{"hidden_size": 224, "moe_layers": [1, 2, 3, 4, 5, 6, 7, 8], "normalize_top_k": true, "balance_bias": true, "n_groups": 8, "groups_per_token": 3, "tie_word_embeddings": "early", "batch_tokens": [32768, 65536, 131072]}
Below are experts of layer 2 (counted from 0) of a mixture-of-experts language model. Rows are named router (the router's row for the expert), gate (a neuron's input weights, with its number), up (a neuron's input weights, with its number) and show model dimensions 0-223. Each number is 128 + 24 x the weight over its row's rms, rounded and kept within 0 to 255. Numbers have three digits each.
Before each expert's rows: "gets" lists some tokens that make up at least twice as much of what it gets as of all text. This comes from a sample of Wikipedia text that the model never trained on. Tokens count by the router's weight.

# expert 21
gets: " (", " \"", " B", "–", "b", "c"
router:160109166141107145147117119168139165153156134133123159145081144098120130138124111134168116124087140081131127195146172125113101131149152068085152098114116142167126079097112144134148139067133142119124104122112136151125143105121120117159148133106119161139126158129156111143072116102148147121140126120138120156167130124135094161101083122147168100121098127125105108119160136129116144171137136109137104089126118157143138111137173132149104119154112165129109097129155148084132125091119143160134134153128147156144159119087154141149097121134141112170158127092126119114121109136109095133117093146113189143111162146152128146082116135097135138137084083116132121097106094160097164138170
gate0:133131105154112136078134104139142132176116128123084140112122115088129123096120135119097085115159161152122133150144095127115099177121120125116130083102131132132103138115131134133163108165146132116118148120110165101122121152145089157140138119108157097103072134088128144136097126126140120136197123125099138168145153124079137149152103159104121117103090087140094128105147133124111164125143137130127131131198103131123123150181108101081169167152094141132104139141132170145133151110104139099091125073148127145142121119093122116094153107134130180134145115099147137116141113171091128122110077111132129106082125164137109155094123122114152142162137160120151137068120093085138132127132
up0:136124126123126109169117151111156134113142144125174116131126129161146129153140131130140165142102092094137128111100151129170151100145123116137129164140118117138156110132153121116092147099115124134141115116160068157149151097117178089123112130135128158162159108147099107150149129140113135122072111132165141093111114136179094112096141110154138149161167169113161130154108114128136097129114100142126126115052136117125157112092166140175093094102174124110134114123123109100119109148143118154169118179116117109103119115144135128155078141119119094131091138149098083149126148101171132146166184176129125132175137095120124116159121130142107118086126132130115113198128145168121121129116

# expert 19
gets: "a", "er", "o", "is", "u", "us"
router:155108135185158094165131177109178143101135084109113171123079153141128135149111142134143153119126152102104117118118122109143118124167094158129132093130149134137111162118135116112108112138099136110073149111084115136151153162105159110114137137146150138128114171140142165156111102105158173136155145137131112138125162111128105127135093123107146090153100116127122138164101152096167123173139130132153156091129179143174130131134127120145086078123157114128118167135170133118097056134149116090116107122139082128143151140134084118126132152165114141126093137132095118130142101103145111131098168130125138111130151144159157129113107184144166168137154154093116128144143120171139121108144
gate0:120137122120141117196129134134156168107147151116112182130124144173140165158152111168113149144185132092091153108147135120116113145131145142087179104133117116115114115097125140101150147133103057144088128162143132113110138120144124108133111075136131109084103157112150161132095124133147125109136131114162149114138141191148080122191144175123123146086144116148142113111080165137124164133150069136153122121166081142133114127136098122119122127102134152161089128110131151129152131138144134131155120137128125158165152102167140154150142136131148109134169169148148144115143152086122125153124129136138099106112098106176104101135136130135112122173142134121131139094156096134138145092132
up0:118142108128150121185136148118156158101134144122103165131121144151138179156142084175114134123177128089104148105127168112108127159124145136096160111124120120126113110098113139092142150132125065159078122170154129110110151129154114116135114079147141094089083156105154158146113126124141120122151132119172150117152145186149092127184133152135118146092155115149125105108102160154106159126135075138155112119160100154132136130145093147114137116095128140141090111101132153130158129145138119152151112123135130152161166096184121151153128136136140113147167180133142138097137153093133106136136113126140109105127088102183113092128134157139096132165148146123130133091146098137127154093115

# expert 23
gets: " the", " L", " F", " of", " W", " f"
router:151107168154154136125085140129154150134150102089134128124169149127167152113132146117129130128148128111131128167163155149119142124133114101101154089112118177149140137155099121113155101101143155125173111168104112179126097079091114122160137133091163131113139107150144142090081126106117159076130110180106083138160112154091134143121129115152156183123102112155138139118113145144122134183141136129139105095097105112152152171166149088116120065119136098173127124134137111118120121133166167125167169111106129128125161111083141137131141108131091089129140151119116131098128127145133107126136096163173166120115147136144127165119136173138159120132125107120169121146127130110151146137167
gate0:152114102121157132131138139123146110115131140145163135105155113113134170141181121145146112079080120127110097104089126158138145166141122147091124136124167172113100184154153165128118103118133121127145117104113155185115162142128160112147124125123124138123123077143123135162195119144107079152176140129113145123170146127135118108150107120144154178114148082157103099115091110082132173129178149148143116107142128107163119158146132099142170139171115138106150142130159107139141138182147146121168164102093099159121167164147121121090125147131112108078134153127103117113129096132130124159136114160158136123126130114128119118133137113141105175150151116130159129133114144140166098096155
up0:112129143131114126144135109129115154135128107127105119176093144126117085131094106113099134181158141133142138138175111096124114095144148104137142111126089074113141086101127107124151133140117147113118149138136099078152083122124116133104131114140122151141130172115125120120068126097156168104081117137132111160081135132130119154112161137117115071145117164095157159132179144157128091112089124113108138144116128152090141077117138164124083138093139112147110119123107156126097122081120108138089089145176140097128088097113123137153117108130162155163108093147162124167132186114143127128120159095089117154139121140127127145116095137130139096105082149148099138129141113100094146148090

# expert 13
gets: ".", "-", " (", ".\n\n", "\n", " as"
router:155109125149103150159184153159137159154168124113148135130106164096127134140120133134165119113119115102088158112137161079140128134136114114090134079103151155131118135078117121087138155102144121106111096102154141117088158133120138111156122182091130119123162164136129138133094139110138121180109081108129095126113172131082123125137108135140156170135108094147091150143151143086124098105181085088138134111164112129106136139141092114096133118145145132155108093152150136155146112142123134149153128124156096177136145112146129116117146074133098136125125122085127125130152130132165125095098119127115117163113141172148110143064078126141152121097117097093126113095149109125153100109140
gate0:139118138106105125099132149153099147132081105119111146149096109095114104145121128143135106107144128076148120113121106145112092138170140141113165111123120104159061104120121153139153127183178109083132121139118137089126141133159148103126118141160108108099131166083101151151118105106155167162141140076108150095130157096140127152106118151120136157115118160125113156199098109100122146125098099087123124127141066113100107163158097113114136141109121168141140127114110140117155128168104166102148100122153119151179144102128121136132137145069161131103108136157127144132124109110104106133135126110120115110147115113118104096107156166142134155146162068116134124150121139176175128114125
up0:120149140144124136123137079127120091117127140159172096106130123158151161104138121134122149157125098137108163122072142132179137119072120115154100148134114128101194152169136098120112167106084176146138119120100128143160084136098154159134094144124177142159127146171113137133111146137105092120097130153113071172108092132112095115129160073124147086124098139143181100105150151134110138124143118138146111133126174136104148130128145130128105150114124109123113123153122119133107151130147088134110128152075124088099127141153167151115127161136113099128146107068090113111125133128144157123121131145131139165122124188095127126167106111128164102128145133153129112104099142113099096142112